Experts of a small language model: 32.5M parameters.
Below are experts of layer 6 (counted from 0) of a mixture-of-experts language model. Rows are named router (the router's row for the expert), down (a neuron's output weights, with its number) and show model dimensions 0-159. Each number is 200 + 30 x the weight over its row's rms, rounded and kept within 0 to 999.
After each expert's rows: "comes before" lists some tokens at least twice as common just after its tokens as in all text. This comes from a sample of Wikipedia text that the model never trained on. Tokens count by the router's weight.

# expert 7
router,147,197,187,236,242,206,242,180,213,227,180,202,175,160,178,204,233,215,209,205,247,163,179,198,173,190,214,160,250,191,209,219,245,248,154,223,216,212,202,144,222,155,159,210,193,183,138,170,228,235,152,152,221,217,241,262,210,243,277,246,250,241,154,150,183,214,164,205,183,233,174,197,222,215,202,157,194,181,221,163,181,139,227,215,200,192,172,156,226,223,243,153,184,208,191,203,218,190,206,235,233,215,218,195,211,201,220,184,228,221,180,249,223,220,172,204,197,236,194,167,153,226,167,249,180,179,221,215,199,162,191,212,152,155,222,206,166,225,228,176,157,175,232,178,171,169,195,190,225,193,196,171,262,186,176,181,229,261,201,194
down0,174,234,155,171,189,178,172,157,196,187,196,193,226,180,231,260,129,217,194,167,206,198,165,176,269,176,180,191,175,184,202,223,273,263,198,203,210,222,224,217,224,238,232,206,204,179,188,195,195,210,204,217,203,186,267,148,271,255,204,248,188,205,242,197,223,151,188,200,179,219,239,228,181,182,217,198,197,148,170,214,199,191,214,210,218,222,237,141,154,167,221,207,187,198,194,185,196,247,193,164,238,215,255,240,236,150,244,194,146,247,170,200,207,176,251,238,197,219,170,199,200,199,176,228,214,205,164,235,184,155,221,136,192,180,195,237,167,209,167,196,185,156,221,183,207,197,195,208,229,210,204,148,167,227,175,246,188,198,224,135
down1,224,209,183,154,204,178,150,218,228,222,222,175,160,211,204,248,166,164,198,211,139,273,172,164,203,162,265,215,210,183,151,181,177,225,192,159,234,211,209,159,226,177,150,208,251,221,223,269,211,216,211,188,201,174,207,172,168,191,226,260,201,161,175,227,236,199,131,229,170,225,130,205,206,188,242,206,180,198,206,195,208,239,161,153,178,193,209,193,198,199,211,229,193,170,230,210,208,188,202,196,243,158,195,208,166,199,158,224,162,208,239,197,163,171,201,155,193,261,259,193,185,225,196,193,189,152,192,216,172,211,202,182,271,188,208,237,194,217,252,157,207,123,221,228,218,218,188,205,167,254,177,199,229,186,195,194,189,220,228,160
comes before: " of", ",", " in", " to", " and", "."

# expert 27
router,166,197,188,225,247,253,221,193,225,201,187,170,228,184,194,265,220,225,208,196,224,177,206,149,189,191,209,160,244,179,257,216,226,203,186,212,206,204,168,213,246,183,138,228,175,180,174,186,249,227,146,177,214,205,204,217,176,207,244,211,231,260,189,159,177,228,194,184,144,238,203,183,176,173,167,162,164,165,207,178,176,192,178,242,170,167,166,194,217,247,202,198,163,181,234,242,249,198,219,244,202,223,171,228,213,211,220,161,227,240,140,204,226,252,179,194,241,258,175,146,198,189,152,193,164,191,220,234,183,170,210,212,180,162,201,202,240,215,247,163,200,190,228,181,186,108,256,192,203,221,154,160,242,160,203,194,206,212,224,198
down0,224,206,260,150,187,208,205,206,160,230,316,175,212,222,224,213,121,189,206,159,225,176,217,164,179,166,200,168,176,198,184,210,192,186,164,225,216,194,169,169,214,219,177,180,203,186,200,204,141,132,201,238,212,162,139,191,179,223,104,202,178,203,225,173,194,179,190,257,184,172,189,169,206,194,193,212,191,209,230,201,262,218,233,211,193,227,231,170,163,180,221,233,232,244,175,185,193,193,197,219,190,214,217,191,172,215,239,220,238,199,174,210,202,250,234,166,206,180,173,236,179,188,244,199,165,216,192,222,243,232,231,183,215,202,243,272,248,174,220,225,244,162,176,159,206,186,199,212,145,259,224,191,164,209,195,207,204,179,214,218
down1,221,231,215,179,161,224,177,210,162,171,205,221,218,208,134,163,230,156,192,165,191,196,176,254,211,173,261,200,225,231,233,196,222,188,182,227,228,180,203,186,222,190,180,148,129,227,221,161,169,202,186,221,256,240,228,222,191,232,189,181,202,206,164,168,225,178,219,189,199,204,211,215,247,222,215,196,158,171,204,160,212,227,160,178,226,192,175,210,151,156,204,207,192,173,220,182,222,266,215,200,183,230,221,235,219,208,184,231,174,176,181,181,199,191,219,176,211,157,255,193,186,178,163,230,197,203,191,230,165,193,194,226,221,260,190,155,197,197,268,145,143,286,192,173,177,185,214,93,192,195,148,171,161,197,227,191,195,214,154,219
comes before: " |", " |\n", ")\n", "19", "–", ";"

# expert 54
router,179,185,184,209,192,227,246,138,258,225,182,173,208,124,192,229,208,245,207,166,246,179,186,196,184,172,200,164,196,176,248,203,263,238,179,220,189,240,197,202,234,146,188,223,170,174,191,148,199,232,160,142,201,202,197,244,160,238,198,191,225,206,157,184,190,235,188,220,203,232,202,182,235,202,147,180,164,179,201,159,178,180,245,207,173,153,168,198,208,227,197,140,178,215,217,218,228,138,234,225,203,234,222,205,241,222,190,199,232,218,161,235,231,209,152,201,246,211,164,196,195,238,185,214,148,193,214,220,188,175,191,242,152,180,159,224,194,229,246,176,181,184,240,166,151,182,207,139,238,236,177,173,273,193,210,203,219,217,211,184
down0,216,221,195,133,180,193,207,220,191,241,218,209,149,253,218,177,211,168,213,233,213,246,234,231,173,207,189,169,205,173,155,199,188,189,217,253,214,178,255,185,273,150,196,180,184,169,160,196,236,238,217,203,204,189,247,217,206,179,170,191,161,214,223,165,317,181,271,154,128,198,218,255,203,209,243,189,197,205,205,220,184,185,232,181,221,203,156,214,204,209,208,195,185,189,166,205,192,197,180,219,212,169,191,174,212,185,215,236,191,191,142,187,157,181,201,228,200,170,213,207,163,179,185,219,195,162,196,175,211,171,232,195,174,241,129,235,204,217,231,214,169,167,183,133,211,170,230,205,246,202,261,210,193,180,228,220,219,174,214,137
down1,209,170,174,252,215,208,158,169,199,224,210,167,232,211,206,205,244,154,164,149,250,125,197,182,249,225,175,188,148,214,196,236,205,222,224,183,188,148,178,218,224,188,202,153,152,222,265,219,244,216,166,133,181,160,180,190,203,211,213,252,207,192,182,182,274,217,208,207,264,201,240,178,226,246,189,250,224,196,227,216,183,209,180,169,217,220,165,194,178,213,193,199,200,159,205,196,126,253,227,197,243,180,195,198,209,171,212,169,182,190,229,168,171,189,173,203,135,251,204,206,240,139,200,196,193,216,206,172,215,181,199,244,209,217,210,237,199,160,229,220,230,236,249,246,222,201,185,194,181,205,216,185,170,238,189,258,154,212,200,209
comes before: " the", " a", " his", " an", " to", " their"

# expert 2
router,159,190,195,227,219,243,246,195,247,245,200,203,203,141,193,237,218,226,202,197,221,205,211,193,169,173,176,171,225,169,230,234,218,186,164,219,202,195,198,183,228,179,178,196,207,197,179,206,201,261,184,187,252,229,199,208,140,211,248,208,241,201,168,159,145,219,174,191,174,234,165,198,199,152,153,171,171,194,200,189,174,165,208,266,213,202,172,155,166,197,170,195,202,205,248,223,218,181,227,254,193,215,186,214,205,228,230,187,230,237,145,250,218,244,208,167,241,247,181,159,170,227,192,225,160,179,240,256,162,223,200,237,195,183,177,188,215,213,230,151,167,139,249,202,186,135,219,139,217,219,176,194,245,168,215,207,194,268,233,168
down0,144,225,214,209,187,231,164,145,229,212,215,226,144,146,188,240,239,240,263,180,196,188,167,154,129,223,167,219,166,194,259,215,197,220,247,200,149,219,173,177,230,215,187,151,215,226,201,239,243,219,195,162,158,201,231,224,236,221,192,185,225,152,230,157,200,210,164,238,198,229,193,226,181,196,233,184,212,197,229,209,152,152,200,152,179,277,239,179,205,234,156,199,219,213,209,201,227,222,212,219,183,184,200,230,204,180,227,134,246,168,203,155,184,170,212,191,195,225,231,191,203,228,260,248,213,186,191,165,175,174,224,209,181,206,195,220,220,240,153,231,228,203,184,175,201,173,211,205,219,214,235,198,214,200,240,273,177,152,199,169
down1,189,248,206,229,223,172,238,237,162,180,206,207,247,210,216,232,208,192,193,191,182,233,204,169,232,197,266,192,199,150,212,210,207,203,249,226,172,189,246,169,148,207,168,182,173,260,214,202,214,198,239,240,216,167,183,169,196,173,207,189,191,230,174,218,209,142,180,209,178,196,160,200,164,242,185,210,220,196,246,224,200,169,240,152,183,188,200,216,229,206,163,182,226,211,219,171,202,186,227,199,218,129,202,187,192,204,209,181,235,210,210,205,215,214,209,180,221,183,191,198,169,199,203,240,232,184,118,194,195,204,255,203,247,220,157,169,207,198,185,205,209,181,175,280,259,218,264,178,204,168,193,179,128,207,276,232,144,143,288,192
comes before: ".", "–", ")", "0", ")\n", ";"

# expert 45
router,180,207,176,242,219,206,245,178,221,184,170,128,203,146,180,222,255,224,207,146,213,145,194,172,212,170,202,172,257,181,232,222,252,210,201,219,181,246,151,212,227,149,188,255,199,154,198,144,251,208,185,177,222,197,223,214,182,227,175,231,229,206,183,199,184,248,196,229,200,199,192,193,247,222,160,215,190,159,196,149,190,142,205,203,167,173,194,195,241,197,229,117,149,208,225,240,230,184,250,203,224,217,189,185,206,204,202,185,217,212,169,212,209,208,185,157,236,241,163,167,172,198,185,258,159,138,202,208,212,197,229,234,185,198,212,195,210,238,216,157,182,195,229,185,149,207,212,191,237,251,174,143,233,211,243,206,224,235,231,167
down0,202,125,208,216,222,209,164,158,234,212,219,191,192,197,200,182,211,208,157,213,226,246,200,231,189,181,244,231,233,177,195,181,209,249,197,203,157,214,154,198,239,211,153,196,183,218,206,233,223,183,181,192,201,247,159,249,185,219,243,206,174,191,181,159,116,202,135,151,148,269,147,188,225,202,181,184,243,212,247,198,203,225,129,217,208,215,261,270,127,258,231,219,238,207,162,171,209,161,248,208,226,281,227,150,183,180,190,225,202,193,221,185,239,190,184,216,215,217,252,203,197,223,208,224,190,188,195,203,183,213,171,235,194,205,171,186,168,204,202,196,217,168,211,183,203,170,181,151,207,173,189,209,186,179,179,178,226,186,204,168
down1,182,235,217,193,238,240,180,180,161,203,171,238,205,175,218,236,219,185,232,244,174,184,262,198,221,171,140,181,212,167,232,214,205,203,251,195,188,169,201,240,210,228,178,191,186,163,232,185,260,153,194,163,206,180,142,211,188,219,278,226,226,190,180,173,120,204,224,183,268,234,202,173,206,151,200,168,225,193,204,150,146,235,215,185,242,238,193,208,213,184,222,163,171,180,176,182,190,214,207,168,156,201,165,193,203,209,190,177,177,181,237,208,166,248,218,214,195,175,179,236,188,203,234,268,155,219,143,238,191,241,176,222,231,196,161,223,164,245,170,209,227,215,200,184,207,219,205,210,249,234,221,260,211,202,239,226,185,166,251,221
comes before: " the", " a", " his", " an", " its", " this"

# expert 55
router,177,163,203,211,239,205,243,173,226,227,154,157,211,157,185,240,254,243,250,153,226,175,191,215,168,145,193,183,188,184,221,223,269,217,183,207,196,210,194,203,235,184,186,204,170,187,169,114,195,259,178,185,231,246,221,242,178,228,233,190,248,205,166,196,180,220,148,183,182,235,191,177,185,191,161,210,174,186,212,168,163,183,258,190,160,139,190,191,239,198,185,159,186,149,229,238,215,179,237,224,202,182,169,202,213,201,226,184,241,171,203,230,237,199,160,228,208,218,146,172,207,203,178,245,182,189,232,202,177,179,219,215,194,137,151,230,197,188,197,176,209,185,248,182,171,173,197,206,241,238,156,176,263,205,224,184,253,237,222,170
down0,184,198,166,166,183,208,154,183,187,184,258,183,202,218,184,239,205,207,227,204,178,210,192,177,177,219,249,224,224,185,166,182,239,212,243,165,219,213,153,227,196,172,147,203,219,165,185,224,215,227,184,176,169,190,159,137,222,146,257,186,227,234,165,193,249,167,145,218,216,228,219,187,221,194,202,164,172,249,275,236,192,210,207,181,192,183,197,204,221,210,146,165,223,224,169,163,188,229,228,214,224,149,186,230,174,152,250,184,171,230,188,249,183,210,201,195,282,236,243,208,247,195,192,229,218,216,137,158,188,206,204,238,200,228,228,231,158,218,252,223,221,154,199,224,244,204,212,178,204,202,235,155,259,242,193,217,189,168,233,203
down1,203,197,173,213,267,219,163,214,194,148,197,182,205,237,172,200,169,176,250,262,247,217,203,229,183,208,194,181,194,189,185,240,135,212,158,235,183,164,245,228,186,199,227,202,176,172,226,229,196,156,183,192,221,171,160,118,223,176,251,164,145,214,217,177,179,212,207,233,192,178,180,216,222,174,208,209,156,210,222,167,178,190,209,208,150,209,173,222,213,201,182,210,206,192,172,203,230,225,152,163,194,216,179,253,184,168,173,240,193,209,206,162,150,184,252,203,258,183,254,240,188,199,209,212,164,199,189,229,188,217,191,202,187,205,173,231,189,224,206,226,190,247,176,293,193,218,254,115,194,228,206,196,207,227,178,148,211,224,271,229
comes before: " the", " to", " as", " in", " by", " a"

# expert 10
router,171,202,219,212,214,263,211,178,230,207,191,150,219,170,164,245,221,217,222,196,204,168,207,180,192,192,191,161,231,163,221,242,208,193,150,225,195,226,161,181,245,174,179,207,171,207,173,138,188,220,185,200,218,218,252,228,175,261,223,219,230,201,175,190,172,226,161,178,197,226,171,186,226,166,163,179,174,170,214,136,167,177,219,227,193,142,190,173,199,202,203,177,197,177,236,241,226,168,233,249,230,221,209,208,214,207,231,155,240,204,142,234,220,252,169,206,252,205,204,161,198,229,146,220,163,149,240,250,191,224,240,219,139,157,177,229,223,231,249,174,204,129,210,195,187,133,220,173,212,194,197,172,222,150,191,195,203,242,233,189
down0,201,211,266,177,171,222,147,191,258,159,212,228,240,195,199,212,173,204,188,158,157,222,180,211,197,261,186,168,138,262,184,210,178,161,185,179,167,212,245,217,191,207,200,188,199,229,177,196,152,237,202,151,224,190,226,251,202,202,244,176,202,240,171,237,111,185,189,185,240,237,233,151,208,172,232,222,161,199,209,187,201,244,203,197,202,173,234,252,164,217,191,197,254,219,154,163,182,211,199,215,194,208,157,179,223,184,190,219,225,249,161,165,233,235,188,156,226,165,205,188,193,187,173,215,202,204,151,175,220,230,179,241,263,224,194,184,230,192,204,205,263,184,193,166,187,199,165,167,237,232,242,232,213,143,241,187,213,219,231,204
down1,249,211,242,202,234,216,200,241,193,169,227,199,201,201,183,167,245,217,178,240,193,202,211,173,149,208,138,163,174,229,252,220,174,193,194,191,202,205,220,219,216,240,185,212,250,212,212,207,236,163,211,217,189,186,235,189,180,174,191,214,199,162,272,208,276,194,188,268,211,253,135,238,220,169,218,204,202,181,215,218,212,197,209,183,192,205,154,157,221,196,189,235,203,189,233,157,194,204,182,256,219,174,225,210,209,193,182,188,185,215,230,162,172,147,164,232,183,220,201,189,220,199,198,143,176,231,227,228,215,270,203,107,202,207,197,234,227,170,200,224,225,188,183,200,234,236,182,198,183,189,169,239,138,209,116,182,188,160,136,159
comes before: " ", " —", " —;", " |\n", " He", " −"

# expert 62
router,179,226,202,212,208,250,220,150,239,198,175,207,157,166,144,215,208,237,210,203,230,189,214,207,178,191,250,197,200,192,214,191,197,241,136,210,260,231,159,168,244,193,165,204,154,168,183,194,216,239,145,185,225,227,186,205,185,222,223,227,226,207,190,182,167,202,183,205,168,225,173,161,215,156,176,211,162,172,219,154,165,171,223,188,191,182,178,201,204,218,197,191,172,206,230,203,241,125,260,248,229,248,198,203,244,221,229,162,217,200,189,253,247,219,165,222,236,251,205,170,166,249,160,218,137,196,205,198,172,186,242,218,172,185,148,175,239,217,238,170,188,161,190,196,210,145,256,173,221,221,174,174,224,132,217,184,224,240,230,198
down0,172,183,239,187,235,207,147,251,214,226,219,203,155,141,213,166,214,180,227,193,259,223,256,214,216,166,154,225,220,167,185,179,219,172,179,179,204,187,190,177,238,199,214,287,178,172,220,212,194,251,172,220,202,179,174,231,181,196,270,255,252,189,200,181,183,131,209,205,191,206,222,170,188,202,179,183,213,185,223,243,157,149,235,163,218,196,192,206,261,229,209,249,167,198,170,218,180,180,257,180,154,211,228,171,231,184,178,180,180,165,203,187,237,181,208,255,235,193,202,185,180,188,145,225,200,207,254,152,211,195,217,142,172,183,144,187,220,230,192,187,241,210,204,214,243,204,208,192,220,175,211,241,159,149,172,184,185,189,254,191
down1,195,233,186,229,216,176,245,259,150,226,212,176,171,208,188,211,214,180,192,236,176,196,221,145,228,192,232,184,227,186,193,190,269,191,223,230,175,249,151,243,196,256,170,178,141,134,241,204,186,202,211,201,204,214,178,269,191,201,158,228,148,196,185,226,206,193,201,196,204,201,202,184,219,207,200,204,232,243,185,195,170,215,227,199,181,203,200,223,230,182,180,195,171,183,203,213,234,248,151,167,208,210,195,185,258,231,185,209,199,135,235,179,251,224,194,184,164,207,208,203,243,166,190,225,199,245,226,115,208,228,204,151,200,155,195,163,200,195,142,166,197,137,174,211,265,176,196,200,262,220,204,189,190,170,261,263,163,189,194,199
comes before: "19", "20", "1", "18", "2", "3"

# expert 38
router,173,197,201,237,243,237,212,178,212,222,183,190,184,199,197,228,250,223,204,201,235,157,185,161,168,182,206,155,219,179,189,222,225,184,193,213,203,186,166,192,222,190,173,221,185,171,175,176,199,231,172,203,235,204,182,244,174,230,246,210,231,236,177,154,168,216,216,181,144,221,151,193,220,195,176,139,180,166,218,134,131,181,195,234,165,201,161,142,185,207,168,211,192,180,238,253,243,186,215,224,264,177,196,196,234,207,182,184,231,219,162,241,233,238,192,163,255,234,186,159,193,194,190,240,156,176,209,247,174,202,216,226,202,155,180,230,179,225,214,172,202,160,233,226,154,175,244,169,224,221,135,191,271,158,240,182,224,205,222,138
down0,175,176,175,216,196,149,205,266,189,236,231,203,217,242,224,198,179,211,236,238,210,217,203,157,194,193,193,157,251,202,223,215,178,209,240,221,208,152,246,254,199,181,148,197,217,213,265,169,158,248,194,154,238,189,156,184,215,187,212,244,229,197,170,219,248,222,246,187,159,240,224,205,182,202,216,164,226,203,183,207,247,191,200,219,175,218,197,188,211,195,209,214,178,194,123,175,153,215,209,214,199,162,173,197,191,209,177,194,172,173,170,238,186,197,195,208,243,202,188,223,251,166,185,185,186,219,205,184,158,201,247,230,241,151,208,278,207,228,190,165,249,151,221,216,144,182,179,178,190,144,202,238,202,226,169,142,125,228,159,195
down1,218,193,205,189,200,168,190,203,197,157,201,247,195,231,191,223,145,181,187,168,204,235,201,221,206,201,197,171,201,188,220,199,173,168,174,211,227,136,226,231,197,228,196,217,200,232,129,217,132,206,196,215,274,180,211,194,236,271,259,223,200,214,161,195,196,205,213,232,179,214,198,198,176,223,236,218,219,195,150,245,207,159,194,293,207,209,259,186,181,245,196,194,205,175,148,224,187,188,224,198,186,155,259,201,181,195,193,166,205,210,160,206,164,185,227,206,211,214,141,171,220,257,183,108,221,225,170,260,197,197,166,198,227,230,180,179,224,171,191,241,214,141,215,232,207,183,163,169,177,193,230,231,188,168,149,173,228,234,225,178
comes before: " |", "–", ".", ",", ")", " |\n"

# expert 63
router,177,215,190,254,235,265,188,127,253,205,180,177,207,173,169,256,208,239,205,194,234,171,202,183,177,201,214,167,215,180,221,203,210,223,174,208,225,246,190,174,238,172,194,191,187,168,165,170,217,245,180,173,237,195,216,241,183,222,231,213,195,229,200,163,140,183,170,175,182,221,185,188,226,202,170,218,183,163,215,171,189,161,197,228,167,173,167,202,221,194,222,189,170,193,258,223,223,173,253,238,220,262,192,202,238,220,188,128,223,251,140,204,215,192,167,191,207,221,198,123,204,262,140,228,186,177,222,213,196,161,198,190,167,200,173,188,221,204,217,185,168,184,251,161,213,171,252,185,222,269,165,174,223,145,209,197,235,250,218,187
down0,214,220,158,197,266,202,238,191,193,211,140,161,202,226,231,190,193,240,147,202,205,172,192,204,187,149,210,151,187,237,209,245,232,197,188,203,168,214,198,196,270,240,174,176,159,184,181,196,192,175,193,211,198,147,183,247,211,182,209,282,200,233,214,149,264,163,234,220,181,213,174,187,204,208,161,220,240,214,222,226,150,254,211,164,171,254,217,191,262,207,193,200,153,226,223,187,220,218,202,203,220,185,240,167,232,152,179,205,211,166,182,173,221,185,218,138,187,260,204,206,225,216,193,239,206,180,186,190,222,221,245,215,204,188,154,185,157,242,182,220,249,148,195,231,271,230,206,211,190,187,195,208,185,158,204,206,251,186,224,144
down1,236,252,186,219,242,216,206,203,239,162,129,186,190,188,223,254,173,204,182,179,222,211,187,224,184,211,203,235,158,179,221,214,222,210,159,192,193,175,257,279,169,200,220,167,175,227,223,259,176,211,186,180,220,218,167,177,202,170,245,205,190,211,202,223,212,160,184,215,185,216,186,238,136,230,226,192,233,157,185,225,194,188,205,157,247,189,173,161,225,211,190,221,184,222,249,197,222,273,157,153,197,241,157,151,140,237,206,220,189,164,181,204,221,195,216,190,220,179,218,197,163,219,195,185,158,222,188,242,176,231,225,124,239,213,210,150,255,174,161,226,191,209,210,197,183,179,181,245,154,171,156,223,219,188,145,189,159,220,165,223
comes before: " ", " |", "-", "19", "20", "1"

# expert 57
router,146,159,188,227,225,218,218,187,232,228,181,171,172,195,197,232,208,223,224,168,210,174,161,204,173,159,227,175,236,187,206,200,244,239,151,223,217,191,191,197,227,168,150,202,173,197,143,120,173,251,181,160,200,248,214,246,183,222,248,225,259,202,125,182,181,237,183,198,202,252,194,177,178,203,175,172,181,203,181,160,172,172,205,193,173,145,205,176,190,217,196,194,220,177,194,227,218,141,250,270,192,199,211,203,212,187,208,174,203,198,184,234,217,245,166,206,219,227,175,205,210,226,161,233,193,193,223,202,174,172,227,248,203,140,196,185,189,241,247,184,191,160,200,221,132,165,210,190,250,204,183,178,288,189,227,198,226,243,234,167
down0,250,223,177,246,176,253,197,193,202,234,191,210,227,233,188,198,240,227,193,156,208,189,186,202,219,263,171,212,172,223,189,191,210,155,231,242,151,179,210,184,262,166,192,202,206,183,238,203,237,214,180,158,190,175,190,195,175,226,184,211,223,183,184,202,183,228,204,212,195,201,163,247,201,240,236,177,198,162,230,193,181,182,213,183,159,213,164,135,217,217,240,181,188,230,164,215,194,190,133,231,202,201,217,244,248,156,206,190,175,179,225,173,231,221,217,189,271,214,147,126,204,197,150,147,189,188,140,154,216,226,188,203,223,167,215,239,150,195,178,156,135,200,261,258,225,198,231,145,250,210,225,231,203,228,169,223,202,206,206,202
down1,174,251,201,164,144,239,192,182,212,227,238,178,178,226,209,225,222,241,162,224,188,231,221,194,154,195,230,196,227,227,146,173,153,186,214,214,192,199,191,161,203,268,182,232,270,206,171,193,194,229,200,231,179,210,160,185,180,178,173,249,239,168,177,194,185,197,171,224,217,237,206,192,206,234,241,245,270,233,197,203,157,215,204,215,208,185,192,178,211,183,201,227,263,189,216,164,96,199,206,216,172,229,163,217,188,251,185,149,146,235,198,201,174,159,262,230,218,144,214,222,167,191,189,177,216,198,179,214,137,222,193,181,212,201,207,244,211,224,187,177,199,152,224,231,161,179,205,203,208,258,185,229,209,180,205,162,179,213,239,145
comes before: " in", ",", ".", ".\n\n", " for", " and"

# expert 42
router,128,237,178,242,235,201,221,173,233,217,168,189,163,173,167,198,230,240,232,215,237,187,177,160,171,160,212,166,247,181,216,216,216,244,171,202,178,242,202,187,235,198,137,246,164,153,155,157,214,228,164,178,227,226,254,240,228,228,242,226,254,270,178,179,154,198,207,211,179,220,172,219,215,200,195,204,147,176,227,169,166,145,197,241,170,186,201,151,198,201,217,171,212,175,223,234,221,174,224,245,223,194,187,222,219,177,195,200,207,258,180,219,232,214,190,200,206,201,171,146,153,205,176,240,138,160,220,212,177,197,243,211,165,141,198,201,185,222,219,194,160,181,244,177,171,154,224,190,207,224,191,177,227,188,204,157,215,214,246,189
down0,250,188,216,196,243,224,192,179,212,166,161,225,191,238,213,144,204,238,254,201,183,186,198,204,202,157,198,218,183,238,178,212,182,226,210,204,165,240,151,220,249,165,169,199,204,141,196,194,210,175,231,222,199,218,210,181,134,217,209,137,164,207,219,174,197,197,241,167,167,181,148,199,203,191,194,197,202,150,225,166,195,147,175,172,211,177,212,231,199,180,243,149,207,220,167,235,252,211,182,222,244,228,183,200,200,180,169,254,221,251,197,124,196,205,221,155,202,190,195,156,179,183,213,178,220,219,181,202,235,179,142,217,194,147,140,189,218,205,173,201,228,191,189,216,241,241,229,293,197,218,270,135,224,216,243,199,208,196,216,197
down1,151,234,237,147,192,174,236,216,163,219,260,176,148,177,185,202,176,237,245,238,180,213,201,208,174,146,218,199,185,163,158,214,170,237,236,158,238,237,204,222,231,251,181,206,224,184,156,258,227,192,251,199,214,196,151,204,163,151,215,218,180,228,207,170,192,144,210,226,211,216,183,174,214,227,210,218,151,216,151,177,205,205,210,154,156,204,224,240,201,199,222,154,216,179,259,198,194,252,154,258,153,230,174,227,238,223,233,211,208,199,197,183,257,232,175,218,199,208,202,193,178,249,236,197,216,197,214,215,233,230,229,189,163,177,203,231,187,201,217,156,172,228,187,188,179,254,226,231,237,228,151,173,159,229,195,182,190,165,252,172
comes before: " of", ",", ".", " and", " in", ".\n\n"

# expert 6
router,180,210,197,231,236,279,211,151,211,204,201,194,160,175,191,241,248,240,197,194,234,196,205,150,147,208,223,163,222,183,206,224,197,206,146,221,234,229,143,168,247,185,164,205,141,173,184,149,254,257,163,167,234,230,228,233,206,212,210,208,215,218,195,161,171,203,150,191,168,217,186,200,207,216,204,204,156,158,171,147,209,168,220,208,168,168,154,173,198,209,199,160,186,178,236,211,239,156,273,238,233,206,184,205,213,223,237,169,225,227,163,250,213,221,171,204,217,245,199,174,204,206,176,196,185,187,206,229,187,180,208,208,175,152,184,197,202,227,259,179,181,163,194,210,167,135,253,164,232,229,180,186,215,145,206,179,211,242,232,168
down0,261,182,249,198,173,200,162,236,186,208,229,226,136,227,166,120,191,208,239,199,256,184,167,222,197,212,272,217,201,203,189,205,225,145,182,211,213,207,196,180,221,170,158,179,211,188,209,128,183,198,224,186,241,209,198,196,252,212,234,235,241,208,170,192,211,185,209,180,192,224,214,179,271,166,173,174,175,158,171,168,181,192,185,191,232,144,190,204,173,170,211,218,227,129,198,235,208,195,226,235,176,212,170,162,212,152,162,219,194,238,171,205,220,170,213,200,232,125,238,203,231,151,185,242,180,191,185,173,173,238,197,206,224,216,200,195,132,270,259,232,215,193,221,200,213,252,217,196,212,224,197,206,220,175,223,200,204,230,162,234
down1,178,153,169,219,192,213,181,174,208,162,157,158,223,212,153,158,184,198,224,199,153,184,226,219,262,202,203,235,205,168,192,167,209,256,248,226,205,203,211,211,197,196,234,216,234,272,283,185,239,190,196,197,218,183,202,224,167,238,193,239,149,193,242,266,247,249,176,194,190,202,189,163,176,147,181,230,175,196,201,175,223,158,210,195,234,180,211,261,263,191,203,211,256,163,185,172,162,163,199,201,157,226,168,173,203,213,172,248,221,190,179,253,200,161,180,216,199,210,232,204,243,152,230,217,235,189,197,204,173,163,221,236,200,202,189,132,145,219,249,199,223,194,217,250,199,223,206,197,249,201,198,214,218,188,233,171,168,183,225,229
comes before: "1", " ", "0", "2", " |", "19"

# expert 4
router,193,192,168,213,240,250,231,163,221,232,166,154,233,177,175,215,213,215,185,187,248,178,203,175,197,192,233,185,207,137,227,220,194,229,147,220,174,237,137,175,222,160,179,221,153,194,179,158,206,225,178,193,208,218,218,238,172,259,199,209,237,226,153,177,185,196,196,181,179,220,197,182,224,187,148,203,171,186,190,193,184,195,234,200,176,176,144,199,247,206,221,136,169,218,249,200,217,178,216,229,232,233,192,178,253,202,224,191,246,194,163,218,233,207,181,171,209,247,197,159,186,241,175,262,140,151,224,239,152,171,209,260,189,168,179,208,208,266,205,171,174,165,228,177,159,162,261,147,193,221,206,168,242,172,190,201,218,225,220,175
down0,236,206,237,187,140,204,224,183,165,175,254,208,237,203,192,196,175,162,229,143,207,171,190,217,186,162,175,152,195,220,221,206,212,192,182,205,182,220,205,189,217,189,191,236,199,197,177,160,253,153,190,205,174,214,223,197,159,247,180,221,204,182,228,218,243,254,191,215,194,225,226,165,237,174,200,212,163,193,179,136,219,214,228,232,201,217,228,185,272,200,215,197,212,168,198,289,145,200,211,191,236,244,182,190,199,243,204,171,263,197,239,183,177,247,169,234,163,191,225,187,204,174,245,159,156,191,217,172,203,189,195,156,157,174,169,266,240,199,247,166,176,205,188,158,155,156,229,196,205,214,146,204,147,183,177,250,242,236,220,181
down1,230,198,150,222,218,208,190,187,224,219,127,223,196,248,191,155,261,168,209,175,200,218,236,219,204,191,267,172,151,225,236,233,193,195,242,199,197,175,236,188,176,219,184,167,212,200,186,229,204,177,192,170,150,256,198,157,270,189,156,209,228,236,212,246,213,188,141,169,195,238,163,195,171,154,203,193,241,203,280,180,186,245,209,220,177,216,200,157,216,191,233,215,186,194,181,200,200,192,194,169,162,234,196,239,216,173,220,163,194,174,276,202,209,197,176,237,189,218,223,200,219,155,216,193,200,251,256,254,172,195,181,192,199,177,161,169,195,151,144,200,193,236,140,244,181,198,187,210,173,225,176,214,169,180,173,178,206,253,200,156
comes before: " the", " a", "|", " his", " her", " he"